From a checkpoint of a small mixture-of-experts model trained on Wikipedia.
Experts: 256 experts in each of 6 layers, 32 SwiGLU neurons an expert, a sigmoid router, a shared expert of 64 neurons.
Below are experts of layer 4 (counted from 0) of a mixture-of-experts language model. Rows are named router (the router's row for the expert), gate (a neuron's input weights, with its number), up (a neuron's input weights, with its number) and show model dimensions 0-191. Each number is 500 + 50 x the weight over its row's rms, rounded and kept within 0 to 999. Numbers have three digits each.
After each expert's rows: a language model's description of what the expert responds to. This comes from a sample of Wikipedia text that the model never trained on.

# expert 55
router:475555456485564619491396499458450447534526481469465420497612503494507480570476424541513434517441518540476459396608499509445439396475509494493527559573456546528522523504500548498483492446483558542440590383527509510457587458446501549503569533382492523420470418530442521506515498500455468582449455483583560526455574519516488498447545546599487480458527533522432487485536503446493492599516568522618496501569537557565563516452552483525488479377539469494445450491599473471518455457485521567472468545573560459390469527546492521522429466461472541523476431435509594491402554484435494495
gate1:493492563537542539539483367507496358536401488493476480557516591456461464577523391608512512451552478477442502395452482551488534455555499523427494464527507548494508524502462527468507415473460462468456424438567467567552533503432475532634487549490499446462598567475538469508550578520500517543509465434449524448435405521516371507466453586517486566449494536520504474581464426579500498608520489489504530513497532541475537469505600592557445480482509520493417473474463578525542510536520442530480545525463540463431419520574512543472409478518534492513532430460507532430446490491393599457
up1:487448558495527500530426483607521528475537473432490593509481564565499529541478497421456523553601449511490474465497527587500537462530409503547510580435552463496516521525550418483455556545543421427567514510445584438563541439445511539459501501543395547441495489426448447485516495435462493398475452584509537499622504469426486548473484479618578538411494385500533509528464541534472631468495533504485415524536572540476475557511462442633472408561470449432489574422448516470420457485405491491511494610559508552473513496547499463527558517563560536493521522494517534478483533438524549500
gate2:577513489562580574552502506420451517436496463444512476512582393505477547467376536570454549493587560505472459463499457516526440539478588469434460475558553510496610493543485518483417511515419517461525425520519508523458561524432527536523505472462527487438520518598427545486571551476458476527517581546475489536506525475461456529444506583468475580472635510534450505441418469487603448565528465513628545540620483548523545556498497540370362495431465421512448570515436516484494439479495479463467487457499482470467461519445471560550471404497504536570551528480558524481423533444518459443
up2:557462528613479562485503453463596571475471511467464467506536544547509538525480498495469536496511532456547474498605536454556493458482492505534488516494606496518483567443520550482466477457431480483459477457481632514447500591568512526467529557478461545498492477532440586438435506555483470565434587447523547453478495538471442543432553469477590639420534516571514483500515436323643420467566515596537560531530459460463561560427491563411446529523489444459490434515480543467547516546495420505422490519583503483520469404477507466406501506593514544568480472476554497452475506439476434459
Description: Interior pieces of proper names and surnames, such as Lang-ad-as, Bern-ad-ette, Strath-c-lyde, often in species or people lists.

# expert 41
router:584526595539623489558573587435397529444448515498431453492529520591449482635575527530559535587457520541470537404604479515395514431446494487431497457525506459443437441451486408511490474484523512512403503501533578549482592477468545395480494474411473527482488533547534470534526525464462527545444478499618520480532527556521454460519588557529484514482491525565474501509389494452452447470489485546507501622433505537545498524507513517584513494508484517542467411561508459490500510498438548478539501644560481450569496447580542488535463476555502532441433471485484482433410418467502513505
gate0:535462579526555472545480511473510545494422505456532517533423478486478501537408448502490525555414492476471554651606539531472503512522504517493510581628512512529430438474483565459502608585416543486423500577620516524520488511418508426485550477567458442478480474496535531522483540514507563442459482378535554487527420494533476467572435465466572474481551484463545502481364497533543461552484442516552490485493428523468461489484456562470467484495439532553457430501556484499479488377508434478495480482524463566492511535392659570518485383416441536503470531527460458434582534561509481515
up0:504525564532539522529557461519545487486470490407509447484482485532485570546454483498452646604430472460476565522532489486441445463514468568485518570521431517492473511409534487514584550465434485442469593503498560509496505524504497472504464435450423415452560385510484555448586484467480607520469522504518512416529576475495548477515480424524559405512621434390478495446459530464439456563469504457559406537475421526532538498456439480540411526521440476565503416499566500470387491468581470476459466490563495451554531461489569520481495416436538531452561393554466436395569554526487511561
gate1:455495592556563488532497574424579542574563516463480429541517585494527510515574482461602546534445534422471541479493544468426444431480536580472448473520495542474411518396535469603500513495623527465505517545488468601399481465509594457512517514536494496620486446543479430502533572548513448399405471497465534504484529586591473457540570474480514527505521495523481505539442589599559496501536488504550550577412484382489546493505505435528547493499430487543452513614464541507483548545535582484486503567541434497581466503572561517496442474507517461507496444450502453464461468618484564543
up1:566537480501482572577402537492403414457517432542538526417577475598449473470419543515495535468443509472478512550551411561520567562590418513526499493476497498534497530549480572510542513537480448479489485516546499532497529517451513514515559501524423441508413588504578584499503489557486437558505586360503482423523445412449519573513525548464491544440498485494488470482505433430455559444458518448424437446398567503535488474458455470454422503465526494491678551506559545510507447427481585594465460476541537428434553426552473455479494460488563561527622560478495491552517496545499524493
Description: Opening pieces of place, institution and personal names, such as St, Saint, York, Robert and Charles, often after the.

# expert 28
router:503451497502436629514423602429474541416454498547464486530540485437510477583548496534484447530524460442409513432615525461416468527507488523509484414509428531496529530450582326427529559524494514514530544467576485447488481503538530519531583507541417560481513514536399528517455500420479471531509459511581492564536501475518465452552517462525516552504466472551519476507525534446397444600459521516521480443576646483515498527536475468517574531426418559508476506532520472464530410599518530455491513516581497476482482500549506411551524429478455600405476568594464514496457490479487379534
gate1:482469500583406567531578547444455502436461386559557518460455429509478529500486411523504516448469425460509489519544568568520479455511514518519566443567409442551441555575505533507413571479495447465507534569518463515513500429466500438469453548518392509495477535529462455554417542526477359483508493583632523537499585505494481380430454414437447546496509598549442464444545604449503519467517452487521514519507526476505513482536486497567419437560460652545474449549534472525589555504484482489485534517556465499566448543491499465474484550460513538458534573567533472524457589442527443575
up1:562540396436507551561503439439551464539449549549403531431507612445450591441524598507543561471537526415460535503503469412485452523506510498516512461546503505529537485462476465445570465424487563484475479453485452543500525442490550547484459529491493464437557528549479528491580497514479575476473518504487508522453547583412551520475616556550498485493486481498496503529517445517517540514412569506475439480490485575526512573435554506517481430564516403615484476475499613570408470552568574401496512438472549531520487608499502503389453466415608516479464471588489503378434459603463453478
gate2:534519544498524574441440426479575514560416427441413565513505578435473401474566407517498526497522445505469555455484436520495462435435504556443490432557467442535500552412521460490435515552532543414476510412555495525488506549447564568589551500526521432499599499481414543583397526476461449539465526489518456503432512548461580506486506499556404490451447585465458580505452466509544617537421514546517481514520555423551500452561466508483488501486398522481434506574433503590456456478520483407449463526505419573493467548562516450509401428484529508531535577512439499460510498590532443436
up2:501430503476523581489402574458487507595515428492488485464466626476534482476550479508584492467555433505488520507529534462491453467480471562417462402467428576467502516427554538523488534498636481428566525433575457504540493492490463502618472552481542466514489576471564499538490576376472592471512525425579440603471486525524575494511492528554526520564468587489502566464550498600497550492466523514560521466537506443679501458538436527561427538499410546525419528451490588533475431492527497446531576532520462617509506540519531487481473443487495571522503517491525529529474594492456465428
Description: Nouns that complete multiword names and phrases, mostly compass words (Middle East, New South Wales) plus series, century, season, round and area.

# expert 18
router:416505608481526577514501530486459391418432450459458444533548485559502575499415445520564558524487464537513458463605513538491541450436479440510510459567476432453420528372436483478587489485574460546533563543619424435477574487476458445492493473441449436449602506580440502465502539408513546503521511410518454521544515516532498508451499526596477536511532519472565504528483588439453529537383455528570455584536560507539481493540541539559511513470550516544530386558585498471441422588477547427576438456474518471495492503493516510500422480556436527500497590465521596462507486469476528480
gate1:509473574612474514537566500601432453545513469375562415598538495547560522474457415413502442437422453549565423437628512472487467449493524395567473457545506437481523493546504490515511500533497462471472495526537504454432474519501428562529446443485475473514447647543439513458521508446537503396503541512459389468554510535583516567482558517512559606395551441513534488496482532544520485575491432509581483508527629534491486507561469491502390483455573519532460487530427498533478508562441521432502480497441575555483545517493509533507488603458484539497577580502453442469532472485459484512
up1:565498507570641537574512496538529485587525526415592518527466524476503500437452469512582532499441513579472439455513504441514610460515532447551401450521488454449511591504485473489458498473512408536473534437494448454400389548578425510517483505595532519480508531479536476387467446482476539448481570418491421555445598525464505535448532530430463484481425550598441458493507461536417532527502510501540490551509568541574434519607489530488508484555434558486531425515429516575437420560477525452526430471452563611504539561490541543526527617442477541558569468518469458450480519508505523515
gate2:493442571509448504459430522471488461399469515500463435553445499537495535500491515371456511461462488596525614439601599537520525489549483460513488411550526465480510496410524501491487472539539496559563525476576449509463521469533476516578441511357491538394498490627386536468499495481559448508594496430525470497639531504503456535534489532506497548356595479454457482531512560572432522507505475599621588552528517507496590529507488528526470504486379500605454567453519576536439479498473469494554481549505468513500540456509533549498499479530515432564502527458533576523501565472500523519
up2:553432557456454458520523431454571490538476571522514561512516458534484487545502589571517603557462462467527427516427494533446431617541524562552496469465416481453504519537540465487481493434395517410498539531494426527548480505499567461430512533649526450529584478496609582512553433562532529511439508584504469518430540492476544529427460488566490473530483499507381583444453511564557446500438504423483477368478432458522432432510434472476517532584481492496481519468539402489485531497472433556464524577478583516488479579566441452461504580504537591403444442543453508476464458475495479508
Description: Function words and punctuation inside job titles and honours, such as the of in Member of, commas after Chairman, and President, deputy.

# expert 61
router:583556461520496455575489530488405481414413493562461466555601505550513491592484481572472582481481483593426470497528520522457523440452463560478514479548452464544578549422508550427525537551553518448465498424550501474494514513455508446500547491464455582389541548536480575558543539473535377481401430509485542503404499517601559559560491487474588512487553495491475488561411528459421563521409490573488459493420526399508481596459588422526588476462520474446500479522557463480554485507587511494565466506556513488464536487536494499500458487451504559361431534532547530462445468391507496491
gate1:528516396552468467459543467634546458496518536551507520485535464501564523633504529533546474395504461495553403516448569491520593497462432578441511541477480566416549506403521528438467492497526538509407576465551496515392451485461487474466519507447498434450532480543500459514535428508505429502504445578531538583549372496563452527560509481528518413449496484480479516580458499584546501607404456546488428550459517497427507597454540491494562471539489572473459505455541472464596491559582487426449502452526413492521482514517420496559563496582513604465490487507573558541493446490558535577
up1:589480547451546467480512475514437585540539529468488470461525563440507479523544474398475419404446460478501500527507534497505419514400527648508538438454505537448520558395533468401538420470479571475567559407486466568429485504410520471480454469491484616475493551427546481549421465494484450436494497546489442456510502487475446459521446505635500519519536476515513507403469586529445602509498477501558443439530535489433393462435521472590462616550391516448464493486479494493547470521549584466585567512542553537557513530429489483429517504577600499513478506517501430505499469472509541449
gate2:462439489444443442485415500552502494464492550553512553552517473516536520528550515414479595486523597645483437462490445576452505441455468478548599472564574455508476481508556551475488532505488513475563381507554491478440488453477603431514541505537522525509542489467443528552586565469509465457472446401444555500449530415434517543532525435477520506549539521486533461469434609478566559491541496594493492523453511430460421420510522500540539486572503455491367472478531369576524491476584514427597513525446441548509526480492483550597439498565518565371497532504476489478476556468503400527
up2:551605410531421538501412491533561606520426572539489535595475535469511505525477553521483508474498515524529442484487517548442519502443452453499531479499506479551509443418561600480487481449511502512459502492483542575521453442476601554459582506485461541436429406497514510536465556575585444566539519426499618510491581476563531536427518428385644597567525577530483507506510532522468539483459437575402565455527518533482425456479570551523508532533479520434468488569548501450413505492544461394405473515526508463562464498497512551588503462586518520473512439551537561496489445436522475590
Description: First stem pieces of words right after headings, hyphens or sub- prefixes, as in Sub-tribe, Tributaries, Controversy, Subtitle.

# expert 3
router:460552496407496534491555444511532544479352478429436546590481442533383571500509450529546525493520488462463436455503540525382567485444474523549565521490515505447522502498639464496513447435480487536496553547492509527417560561521544459534581509498491461504526541570543648493470525489504411528508428526505546543476602488605509521558462541507471576576532501552460502495465492494381404497547536512531504479424564531532433526492498516601476469413451610474437402517525465572432425535498474543577457511507500489436488496593433494565499501488402515482492501478558463453485470457435445438
gate0:424580479500601517529501446427514511458463454478547612572450416515474612472523432497495484544526509453526500509534514526465560471548479489450555454488516523513481488448562540538457417564467379417523559545489540630451502440609545500492544521515484562539524510498491604429408505568407485483473492411528548441601515582520543506571490481577495509457595486600488453434515553461494479454524498515438456472545509499496563553500495515490479587429547464540582517401483494445443378468497478518453506568477492457452491498416413519495507428501440548522457426557529427439484488481504394558
up0:475392454593452509496539485465444491454457514531559483459528557559506445529554491477498445458446509491501577551403454458508445499508570469456507533472434399546568614507368460428509547518477494509473503431528506479643509501487498546520435539508415517479493423544456436480489445536527573488529513557506416491395472479459465460394499433467565467425511565470502517511555487449529421499524541501487539462414570540377546419476447478470561433529512454519420539541469540536528469550434603481474529430545394505555469527505492446543510472513556453501538598500433546480463509531501657549
gate1:492377479456498482416446518530402442612429512458494522492611516428508553537435418384512527433560508477531546408542494513523545523481588470517519517495541554548507481438514538468459502426540432413437547515488526510497558436596507441530503524448413447442547492555449516565518414470495491508525526448477445454537534499495490572463465460507433583504470538454546423540431468469499506425435532563590584536438486530488476524566424532540475454379541526584504442469538498488456600523425504553570469522509412557475491516590459543573469470550590493581465534448548540428462521479433470525
up1:486495561513538502541503410476513533449492476543461549562431540672535406485547593620460498457493496548494498665459435530511416528546421538475491519523509445437468546535450500470461544613511532468541420487467426482517460531462489533499476510438551483535506460518457501474489499570539489536423466512495552503428406508564579361561513555500513432460617507504410526436452548464547425514494436469479446438534450510523519457472506494473556499541477482497532463521504639528509473504490459418414507570512542497490491477465581497473470431510390541409491449469548415496487472509538532400
Description: Values and spaces opening a cell after a pipe or colon in tables and infoboxes, like vote counts, percentages, weights, times.

# expert 10
router:444558450501507486523513514412425503465415456554474567526565489520466550528543461577511510468429481489462492519468478457454491402498464602535515516526404425495559535489597465513477482427512488576398484403567526406516485480473579396407527501500425460440560471470459526493490525388539448586545471469530448463436568537548563432474453438568501510562534484485467489479520477467423545562436426553525448517522550504553513555454495534504489432519504585483525484536540462589438558505425570569528405558541498451397577461553490440502395457404545546515487538538569535452415541508427502489
gate0:569519457502532527504518540455464509487479490658605522532601511427509594510517497506470454520496458441393437428468467516500494482457447532570565540490395473511557614468569428510404489493515481520499525504577499500495543580614484565489449477520485404463478443465455452499507488522508476494477388447527415462451492558525468513466457461479554547526516520453477511567529461400461501549511439556429513532553574472565563520568498489493553468436510455438412484518565439559527578538483471540491548507474481433421587449460503465594388516410555533471496440542486535424474575523478629533
up0:514431504440527409499536498507513553525442590524582429510461473465533526480554538491518614534506438550573532499469543485469549498474494512403373476566554460579419439488513554594534448485555500467537470513486455478374484527492477539519466587420558459546526483513509452496532506508481536475509481487495536459482384433545498445569523489443564534479429455557573547577460530583572416460430567575459601531435489556504489559555518455436513498491491575566554396485463560475504509501514513454459563462532507589444610464499565513456526604460451496518504515507501454431594502365481428507
gate1:460476458522545596537531478524456522462511492476484478460447436590486511549557552452475413464419422458492534489445526490510459449573411569450450481482519473563536515471602486469611526515549508482446528510511440431459492469584508495537471479506469427483462475493393551510604407484510498515523511557474460443500465611458542434533446503535507525499606469541564494585588505465506575643465527528505388450461574543551484553442471511440513547502420515421477525537589519551376444495508593584528472531597508564581519455554453496475505556429515595473469468479529486523569526517446577498
up1:545544495571420592424573467491458556479536526542466488413493548563475554531489467436415609446460486496485465497542506483468548511559455482452507464438495528507437472457462502501616484536551440471460592507488468521477624493502530454512526553551516454493490453483488447510503416432420374505446518561540547509546506556398536435460568390553547386561528565485484482547527461536537500483492495489496439431468451539458485583467489470545396483539517482526536501566480529468472386570481498541504541578552402444498592431492429489480494536466549504484422652412467485464445447507539439448
Description: Inner word pieces and capitalized name starts like Re, Red and Mike, such as Pur-r-ls and Cont-r-ôle, plus table numbers and headings like Background.

# expert 14
router:446491459471481497486470591493489551440430517453550473502540559495490514553577512574468530485446513508499523432543480520419449512498467573495452524564509387449573448532466420519467508484477440550568595518477514535473531505439425424396447477410478458466581425491530534447443548365415544487515408422589487522434576477498501505506528530630568526600512534505497552514533524513475524542456542527524539432516564490470541528515467536522503513366551596481585373541479497490543594465527597478565470506510477484452415526551505505426435403482485489535500518409465535426438490510432491512
gate0:406490458589584392579521481454498520485485416484457548595518530564512509496486506480568513597578527452426482517425504432463464530451578511509593526536551490447452433416556498534543540493512471470476428530459548571459496500585501494397491467506577548491528493441501496426439432541527489504554510435592530517384528454483391444610434509464460542523571546522525515565424455538465472489488499543488561515457523510599487486381533586600539495469515532539470455527502516418463533506509467504474612449539361491500505578519525508452505501496517499424566498433501505546419401519535475451
up0:555534497395499505593392463503427555466576555539516543518433548472491494428471517459525483384491463579477469450516525511489589501567484463477472391481477508486535492578519541431472509527470542445459432423460481493506493556482533507541565466507484569488467538579476434532537465485535561480482397488403499479532446480467495555506498538335467492573580551509399442444522494566472533474474500565639389475496422464459438498513577513482509410596500501508560497446551498494567497489602537441511479494481615526486549437437469605549482491514524512565495444613501508536526583477484514549
gate1:484464563451437501504536540540536427489528467479459534454527536505534426555438556418498388471430508452495550520545531455582541427552457463524519524493452499527505453574548515583505575530514510491547504607492506522491485515571463521466592543450454442473459425544515556420511486548496507485511500440559497540479568445397505556500647495547468559578574448557432452582484509533592522525563536419495482471584487449495569537515480545408446421448454536480463518522601541565527578473582585631600523568521520481529489452498483590421484468457503562515487467398518489448546508491433476577
up1:490475458487426485471436459509546601505397414481485438464515597540522552496528587592554494466458536556396495502456547496479510534545501452516572561551491550515490439509493482534599446486551508476433567436503532470519544527491504526580502527526462635520521524487476513534548469497549463509475632622433523441376543515549524594460452554476581416502440453532479522464492579482502575504462515498477535486495628559451531459541552484554530544607426440512496473441467496433555464524414555485474501540459529560518472468438535463519507548451452568423534418441483557517400525552534603517
Description: Capitalized first pieces of personal or place names after table bars, commas or "the", such as Mel, Los, Nancy, Al.

# expert 59
router:563544528422521500601569604467491543465472440436421473498579466491579467513501393528489498450463497487505429413618458508502547537536512481481564518574471503469563507410546434394445468545502483521457508507535470488528533453487607604430598466484522458481488538516541517507530539549456497514433450567605545427474488514417505542506514512468505521544484592527463416456407483392430442550475501457595549573421537472431482509508474554589541533467530513481469541568476501470506544553541602446561448459561420498417539522568524445537545453427519542456515489553512545455427522516465566430
gate0:466559511475567484465552537381534472514523364493495543556487520446573491527478526513552542482551479454554570520526514501555519428515453573487497435478540465523502474450559547465486547472568547555445450509561493517519416377506486524528545491456599434473480518489504403466550500506391560440379478445545425484561516469572460407457453508612460519513458591520414531536451453496496513485507503468603488475468489443538481571510517520526456488542525418515492525528493416568598483437474488500514545477581504523523506590469501581493523488446384456500425463635572553511492522534576507357
up0:479550478523533537589562512450544498433462478534514453486481589519563410506525517533546471462425578474548558526543550486462498405482452518454467479467410445429461521483523596561476459389571442529432466589463467507504523349572591505448528560471642447523532407462496521489508442444521470484469568476554558462456559467538478417388470433537506526498520534495491420556455490455518536510523469486465534504542497463512446575506485477459559493462423469481546438501470475458438555548407455547501456518540426515479454483454540400483503429583470500413512492495560535516452489554632569396
gate1:432507433481527535510466551493496529501428449450585485452565489477525504530479427559530490385531523442605549403561480499448536465537468488372524496399479518533591480417443521413488540515564543452516457549552490490559406502555500529445524501457580445472501471516523495610467562495435507537489451439601603562596554541401468527444513519458436472541400516487585500460524545527589572506409423486510499540444481476491522484444480470498531382458476562566524521526482460548514496493594607522525535456554514498463529454521624499567423499452540457527486510477541520442572502559469494556
up1:502546470406463494500446559585420529486515526482559482407621500450482518531345469534481522431452586428444530483463520545470485541576499515434462551506520432558624417480461490371449480532562513463532480607580488472559444483525515534419488462552607432545516397477514527560527551503437550482546467488529558531527590501465510488452583455465459518579461623548554506524590547534520563517465419466562569461468551507462539589445478520554560461503558528532501522478441466515537591459539525545435541544590497549454526477511534510492430472459558444482493486456553486491477534453493473521
Description: Month names after in or on in dates, such as August 2014 and 6 September, plus === and ==== subheading markers.

# expert 54
router:457607461523393561598484542488496486485414472569454450434486470507571452517559455562476545486494543551457457503540415449497457559510526530546525552509455501590524498520583504428476497450553515505495521447555622448472479490484541458435544512515569566422506458528480634465498566487486471455497517445599474504522496550427539489532589526473485504573497530558556574446422504426536528514420498464524421591479533553430542475556486570561529512475439542501469438568502465451530492476482554435553420508507471524497489545517603505589501378488468606382536555526496514483464450473395436402
gate1:409527532572491515560506468646530491532436550628404480486613485515502494474558511513508509578480480467399483479564528535542549585410506502509543490501528503547488431562418534437455481505548457477421456432535441537521492531449561510528476580467501575538487508474533539592407547480542501501526562580486469501488484521476470511494512538566463457524592536522565536425437460376500463477442435479505551530526410448515437473497514588584520524621494444515370447493499494533467554599466545591514495509504494459545595546441435465524522480526469527351448498507556494509428479475463479507
up1:464520525491576436515526513560377496452555478473509557527461388369566594538534547532503459491555455451455487495468455453544497549564458521517559541464540484504491563460461455440520380383530420506491465565528529475421475507552513573558523455543424619479507487459425519504562528522549573552455424593543460529533555543419498557484539442411552511565437509465483488567470555514608497544452472523482441427505573474600455534481511427572516455474535517450527473421487498497523498544523537494569469509514490439534443442394545510500559528525484479515487568437593484584530609453524481559
gate2:488553512542482417489419461505503480445394467501464524514426455437444420556609574541474444475430530570372427461483528485565434492506413508493523448457500492527410532531527541452524508483529461435569460494586593462488451409516519495505422541480593516555427535557479639506481532528527469501509508517560477503551525488514453536464506589555487611533496540473530489504506502547470522442586503561455485472533471535444533520482552489502490494531475507528592617468421474494534615543460572518488390540510549566480582529519467444569489438543380512491466492385421480537456576502564499442
up2:473512569581447360532541481610494529501483520433439552481509480492451485492509530536453469532493519491542493566555579550497487487468456443408533509452415513551526495586495440458518545523536381460486550519429596436530503452488582528530486561588488526436476504450424458472528518446471388479354553560589491462479545577503550549462507600556388464513491492537489463535506561462505586450553538498507439589447552575462485507506506540550502432523479522624463448533498532468544561529539572399476501503521569451467579475461477545468512436587495510450504510538534525437521546531503630461
Description: Time adverbs like then, later, now, eventually, especially in the then-headmistress, and nouns right after the or his, such as writers, north.

# expert 2
router:466477513469514542522551463561462392409448513432489437485510471483503524564532481506542477549469567459565483371566494578373554472561513525520444528520494531561529533430542469507481439453587469559529525438490463540440561507416522527477503428441481590517588475603489513521465579392502510588427443515544528435441469544511479524503450433543523498484504431531416550502460527489505485560481496412529487556456628488439478494438547478663581472413479520507556496495512388431519474537470585606513461504533571595531519513567447509447527450489490503528493502466528585510454509445442532493
gate0:528469535528527549556501464511533526559549529452510498481454417512490570522529422378459534541452526461506489483590539601452543570547623572492483514435463473570444447491534555524513508552581451453524494365593540561525496534491591552508560448475420524508581493501454413511459496514482516634496504529465502426472472471502393433426494459510620535491501470546529565507476463419525432406481523559570547512464513450539535499546548416499555478507548524568576519483494523525516541499394452552496454480502554522608574522496492559370480495508536538538406599535526472499487497477431448545
up0:489472518489479522468537513517460569548330492466511449506418464495586425510511496584505536481565572524511399563509451506594456436513504530442466551515497613506510566555574531495415493492562548502540425515572527531629538472529468514497477442498549532462452471534462537529537546609570511502437519496576426554567556517505504517430551498470484427504441456504523468500529561570524576503528485470549510516505467506556415478320490576518501576469450459423507487464515502468430519591488377471520571511577484587517487528515597516541521486451495484505484473592616515491557581457509505455
gate1:489499543469427482469457535538512382408470415424446507497439535513461452476548438456440482479481569446519479566570532434436508540438509471493561493591556547543557528612418419492497526528499475582478510555522514501507422399485473486537525510426544549513530448541459481501476599565482498550494499420500552504603492464577514450530498387440528494492497353491499531517430544527454453557501433415530466456465612479542476521564443465562503402465422537518499437531594485542523498466437424568551482514527444571493590510582444459530521556494417472494549463594566564565500498451517490509
up1:516505519490477444534516466479445499476488487472566601468389576467484489322511366529448464529485534524524462535496486548427405474539486440435415504528508497508561506473565438434539525591493519499474510570474509506479451495498426505613561488556450542393472484485542564519559616469477482613565487452467591467519442468414428493492511463408515494368613486496463507592498523513438494482429476425491491484436515502471483544534528500490536465491506481487474469501599498448604475538487409515479443565487447630490518509462541434529541465464563535529508461483546397578501513534471497521
Description: First or middle pieces of personal and place names, often capitalized openings like Mad, Ros, Cast, Mag, or inner pieces like ud, ess.

# expert 30
router:522508499401553526449497499481542434451558546514484490574497527508411514522568487547480495591484466511469433465476475475421428574515493582590460491607502433506502533421574470457498433473559408545508613469567526482451566514503469498451481459528420498493561544579566561482585460548505472526591429429548573591436508496528582505529496494570515480551469537561502525563418482490468523612515593472598477502434542417491518480468486481459471562430493512426518419519501459482401547547541462496542376545560509468537509448395454445563551462460458528512370460579536515478478511469465508506
gate0:462502522406451497544567464535474437491478501417575431440464484507567484392501427449479566544528455474532507435491507514525604524578542591462524518566464448550458513465496569425534523498511487564385521460503527423471390502432503525576556524563448505512467512574477520453539446558492448545530441608587521563578557467569489532449552484521421568494497569510475460473493491523491485477495473470504473394531493497499520570437427477464438515419487559382668497511523545508476484567561500439502524520563541632560485520522400498491496438426549486580551547452480428490488498423492481482
up0:528528609638501442490477538501551627531492470568530533537524550497475474473545467562568471479373460517605498539620490504503461401538563461499549526471423557376474542571548452499503503554485588470521425501478486545573477432524475459469546496492547473514551511557484515547442548508522535477485515459377504427442515473431497478495497455517528568572559450500531564496552493491632402543546449525436548555558468579486440481394502521522548442495587479595426467490564491525511460532438469545488429434538487457394529545534525518561541549484477437465515504496551509522581510439454505544
gate1:587474388497472538458507515455412469551497454576478449566533471450491552484461427525461471482609603431515466513486566539490469598423460554473485525511542436515553506440480441469530550501551500600546560466549628489385499545472414448582434479551535499496570533544558504524588454458491401566488466507576523547570560493506488531521518494548442444500478473514581472444500484541450479448526472514584423614437533468469494517556559451497468597412445521480434550434476449522455519580540502535533463564502443405502532484421455557470481515508561496571528536522494481461538502607488459402
up1:511489477409509472461460569533506512487533414675534455495469523575542547515504377551504505584540460475511516565504492515465474561507493407511539466562457493505580566453494423490405552516576551502560544476499614463440475467476495464546501525577498552457521546486543527469595428515456480492485465465516619551549528463498516541511515462522487389492449479417539461425419561582627416497567507433515440524513522516471514462508557555470492538597382542494552459418517541550435477562503509555527443497461438453537499465478519473624587489564541465514545546575431448484517516462544459515
Description: Units and counters right after a number, such as km, mi, million, %, days, years, ordinal rd, and closing brackets after figures.

# expert 58
router:505452504591587516543514515528527539511423595568481435509542537539499531501474466561545561556458535462538544529467492504412501417562517448507500440504499582523567547485551413523590509564456474594532564450522562422471474513520545441492453476516448540477533471507447629520554560384490408539469518490560488505483502549500515509594598540611568508534521528435458469522492568456575424491453448463497425498465611474481532469480566497545556491364573573439485368532590414462504499475522489515549407523423523495535493527555563501498409474474484531508426505461457587524442488496531545497
gate0:433495503595563474508519434483525470528506546581422478469556506571474458581486428521560544603505480459525498551368439547439505395576442536454529403562564504467499461499571401483611503451474489549472594492549492521461497559467592507538406471483436544448517507527475499505497588508568597561480513477494462459491509488458448459627511504542445528573502562408537434535529598413616531527500471396448473485505566544455480439505517577536397439502507455463423389534574507516478507543435537482516459502439471538495575545523507502474477467489454487471452487461530504467499454533523426533
up0:434483545518501409405521523512482511446414482548465469385541441548523428526488472528504515560466471463494448554522528488479540577514536501520585483448511556494444477524489470493460512569448449642559477516522506512582498534490559557455463496475479374464469471529478578472579473546500537472485514549516557572502520506538529388557546438530475421458402570507499496511417464481439415503422492540413426443510558606603598517403489456600414542493566603469459453519471402571454516480478419509433526568524514504528505487540542494469458431501427545449510441486512497447433422574532528491
gate1:449465506542482464520602586498527433596551561537538465386584523487496549464520500446477507507573551463437394448557450507450502470516471483462579463471591552406423512393453461520463413600519528486505533426528477538492515508531503488509338529535479457497414449576391489444600515480544489520567539497472513438452490443569439506595552440451477525640505565511433464528507535474501520558531459452464484534486550529545516531439486487500518482487492448532475549518510509503466491530461571476414522476425448421527568598483514526589460431440493423451445501461524531446539601468477460480
up1:512443474499436437459556519544580462592433527462471539447604429511510561487545512487443420472515490503456517434460433530444491421514580515496530484438534534416450490518530522524456565555540575566413465520493450536520490510546556372534561369548504460488424572503496468414471490457456540462538540552469530470508525447547527522489477487575421444526513597475479574461514526485578492526567483509433502468443509626486451453545492475499552461514489508422511490463503417522485492547457546561390445532455552550488576543498418559574455427429497468554417575494653547421500579523534510527
Description: English given names and their pieces in lists and bios, such as John, William and Peter, often after Saint or by.

# expert 60
router:482506485504546549548512562486527444497541562508470455586585514538441488500553424590433487435563423516442436510563521467466503460461513533495592495600474450505499454504554508492563533462596409461448540422472547437461523536495485479409439553551509497498473598548444515526458429499506530505482429484601479518526574583573427503522493527571478534603486466536535515550442458454465443540474492420491505561572486528459586501533588528540442503427449586562570445490516463510417533583406555474603482574485453452575477498464522391536527451421483571442579563533504592487475537434508449466
gate1:535501467588546528463505579511463524573477435476488434498476438504534477480491457586497502451543437429563540457549451478346459461474477594537530475443459493448515515517426591557406393443483515422463554477473493520484493494500478552459541463523544458528490527545566491624504461471355591569475523525565449517560515497533455486548451467515511457403531543597513458509530466485507470461462567446624491451523515434380560384511514479562464572541474608495550502487506485439429483578494599482524508523488566451496533484510507462532576420432482525465542587504516502585422537491492471517
up1:415531561507438453474530488522410451522528522460450503460428541521487520466478533504473512490404494472590571559588464494580543573578507442498482520519517462519506513486546513569538583517458466594511432519565594629479529491502441470536468558504516543478548507509486512488457522440547501464478622450543525546441556509413463444521482550488522410459551420490444521447574606558517510581449516502456460541560498506579503488530582494413564500491558433535415490420557411518468404525494399451516504570447503557556431471502524502620429546531467476492511556477501627456573502581424552498
gate2:611534574565570462496550498501575435505593580477572502523575515454532441534588414534435484434551471480458480465506479526452522570490441574540431446564495477498562444447489546470485500534530499461535569395543491574474503500448506509541422535569431455511473633450516495520480471484551553445399498428529502476469569469429466616551546509465542493495494536447447564429591505447494491584580451465542533497525496524544533446430630473474451444484469511619391499522457541527493523545447576580544541509486403399486449558590507435473470461553549477514510486492471530515502507462472488452
up2:469537535528577536485515437448447519529523432540587499465576561492527477502416440409501466543550463518507482550416480516383397570487470547484422453572507556499472468512539578457478519407566487496577443471480453481481657501450524536532481509507491470544421564539510524417442581540562401459429490519443463508516535490416501499451441469517556516469453509450575510477473462492500530574471494470516473504467563541536514507443512513463438573605619623509490559534462513546455535570543511460616464580419507429494525594571435504434445486601512516465547569513487434516501432514525447499
Description: Nouns naming a role, position or instrument after a or the, such as head coach, defensive end, vocals, bass, trombone.